config.yaml
n_layer: 11
d_model: 224
n_experts: 16
experts_per_token: 1
d_expert: 576
d_shared_expert: 0
activation: "tanh_gelu"
moe_layers: [0, 1, 2, 3, 4, 5, 6, 7, 8, 9, 10]
router_score: "softmax"
normalize_top_k: false
routed_scale: 3.4
balance_loss: 0.00392
balance_bias: false
init_std_router: 0.0225
lr_router: 0.00216
n_head: 4
n_kv_head: 4
head_dim: 64
vocab_size: 8192
norm: "rmsnorm"
norm_place: "pre"
norm_eps: 1e-06
positions: "rope"
rope_base: 10000.0
rope_fraction: 1.0
qk_norm: false
attn_scale: 0.125
tie_embeddings: false
parallel_block: false
init: "uniform"
init_std_qkv: 0.0504
init_std_o: 0.0471
init_std_up: 0.0504
init_std_down: 0.0298
optimizer: "soap_variant"
lr: 0.00294
beta1: 0.95
beta2: 0.95
weight_decay: 0.14
lr_head: 0.00901
grad_clip: 0.5
warmup_steps: 200
schedule: "cos"
final_lr_fraction: 0.1
batch_tokens: 131072
seq_len: 256
doc_mask: true
train_tokens: 734300000
steps: 5603
dataset: "wikipedia_en"
Below are experts of layer 4 (counted from 0) of a mixture-of-experts language model. Rows are named router (the router's row for the expert), up (a neuron's input weights, with its number) and show model dimensions 0-223. Each number is 500 + 25 x the weight over its row's rms, rounded and kept within 0 to 999. Numbers have three digits each.
After each expert's rows: a language model's description of what the expert responds to. This comes from a sample of Wikipedia text that the model never trained on.

# expert 14
router:515489519526488478515482485503513503518513490497514479484490530504494497484543537531479511535454501515509493446461514528450510536479498461530491475527496454504515481472504484484492515497522482560534478460544488511513481530542487459504526498540528497530488513486482484519523502484515515504532513539479429499508511529510516518510493442506502564520468479498496535480504453521517503521504465471448523475513481457487482503510464472566493480465511496477487537505479525455491481494490463502503490521530488491497484534500508481525503508449492494514501552482520543477505493451507483515470493512523539474511551513493528515459511462463483460455518460494488502488490530509474478521493
up0:539460493497498487537508461509528546537496498556527486508504520480477533540536485526529484503468539449507552472491429512502474485482449507515496505544482522459477440503473450486558492536457480503477467495542496510495490507543498478525469501469556540523524470491498500481492555513500474494504469507507469489509492516472490483485483500496483500486478518489479498484518527471488485484529514459500515521521471507449504513489493475488490508495509527481520496484446482484522481535481493507499519524451481549495492519504489486511489512521545516515532497510518516495518492496472516519517515517495470525471471470541477490494478480465515491454536454502503508550524506463479459503495
Description: Romance names, prefixes. Syllables in Spanish/Italian/French names and Latin-like prefixes, e.g. de, pro, re, ex, González, Claus-tro, de-ci-mal.

# expert 15
router:478539492474470478478491504512511487496487495505532490506455521508518501497516451475474558508546506532484485495453499490503513473500472494501472511464524513484496493492488445515542546516477508474421511529520555485504475506511480467511488488473487497530508457521514486505491538470549473553494487530476518503465524493548523509484530506480559533516515522541498516490509500504514482486522501544470481486483523517483505509532521512487510487557495503534482480442500533495501502520565511412497524492529523477454493482473499507476512499501476499515524521497476476524493489523422509490494507467468525514445529499527495493495502525475486504527523501522476491495504511532477490506511
up0:459491524473519454458547547501526502476516502502477541482516509476508495495519548508451536532545499515533429543464477516518538522524506500517531531480508536523488476504455501496513498519487530552510520519477490464513447503519491474540543507453529528521507503511498463516519521451496485500493524471467460499490523505528499504539507502499506515460507493526506485518531496485502505525545513482506506509504516499479504526520497504473480496495497470540542504512528557483537443496475485490504503484496559491540496552513525529487482488527508526494521489484478542500454506504478484453477496508528558538522479501518525501501482490513510522548502499513479509515541511503510468490534
Description: Function words in prose. Commas, conjunctions, pronouns and auxiliaries in running prose, especially that after believe or argued, plus and, was, which, they.

# expert 5
router:476482514524496508503475494481536485476509517486475475535492473451496535496550501491488540511474529510545497515523532509524500498519542537499477497518465485510465533528524477507509433472512472486480526522477505503513500501509499520524513457530496493474498508510502498478481504546518490527491498538535470527497517524497466467497447517512497486472515529494473498522472519464533482520516510510539512520492505510475507519530534515479549482516480552540502520463511481543465490488470503417508463477492500502498515516500440529496461513447517492498473518512527519486515498500508556436488462529513530476501551506506495455525505490541490525547478494490547485522475542482486510527507
up0:504501512547488501508493480477514475483516524514514505492527478489474522491456487540485526503469441503501485507522540501462452517492456491499495511499465487492539520502491537484517503478475495542502494494455504485485490529522526492496527521496495488494475493484462506494477453436512505495491530532492490508506449520459483485488453490518492482525520454507485525471502524559452488521489478499480465579551526514492502519542553510502511480473495520554458462491530535480470504494478513503506459471492487498504484504527485494505470473511450509491488528469501458520502510495479474506485498527536518492481510494508463492537511504478484501478494539563559488453521554505529512483468
Description: Space before values. Bare space tokens after a pipe, comma or colon, mostly in tables before numbers, e.g. | 69 (21), Press, 2017.

# expert 12
router:549470470474483487493501495510488485512491488485547549542522494494526519504501508496483499508439518511492476479544528511538487519521475500449508537522495519465480515561502484513510514497508522518457526481477510530504466513465515518497505555484481542469595441488494493510503468466476492545523468496522483483478518513485460522489429566506452518495468504473478490495480454507507509511509499506507510496474480536518492491525455514456509517504496462467537466529480522528531476460490511503494465522474499473501538514515496496510504496481492448519482522508479495475493506493501504501495516510500539517466509486472512515492476515487500509527490492474506448493481539515549457505486
up0:555512485512504533490513485497488458505497509517525487516467492466484507502466520483566516503515509505496482483536520482509456513505511494514490502508509515488473527494461498522493440500496540459519505483527484547526490515508526457475507469462506512497535464500499494477475504532490501483484476564501496491491548498521486510521487509480482471511515546510503515454575469473465527560478512467514512461471515475489472475498535489500517460488500485537545473512474499444504466484472523472488523502458475565495497491483471493504507500458500514535513534515535485473529493533491502528501460523490489484460490471540509513547516515543466502528500528474511556504541531491492526499518
Description: Prepositions and articles. Function words the, of, in, for, by, at, from after verbs or nouns, e.g. "song by", "campaign for".

# expert 11
router:493501478501523527486464517485503545482519518470521537468493483564471500544491520536484459516564482483530543506525469501564517476508535498502504490553528538453461522487464499493557496454479511473461509490507522519490512478473493509520467526499497464480495549491539486512538480511444502458489510483475517494497478512484474471532508502470519502487554510476493498521504534569491480480461478498520504530517479536481463478492501496487522505504508528488535504511485441513464543525519526533481474527500474482512527502469527476475475523498464537487525493511534492471492510520528495479507506492487471577518504465521506499479474493497495496506502496485504485517520464505504510478508
up0:460506524460486492458490454539512492448517535502492491488494495511482471502476501504510468521531446496559477504486517510443495470499500498497459482493472489492483502494485518518512522488458490493474468509481523591462474507510452527480527514498534490476489504462477456540526474497474515493486486510489539487523494492528497545517466464512489500490510479509520535496435467503486505464454521478507556498470472510515512517513495501508542521483455456490512521514494524466472483469441459505512511495493488513513543497518499506502478489487528482517507496509495543543485501525485480521520475524497473516489511491549502481539547502512469521480463491488537521536538510509497527511549
Description: Asian names, apostrophes. Word pieces of South and East Asian names and places (Indian, Japanese, Chinese), CJK bytes, and apostrophes like ' and ’.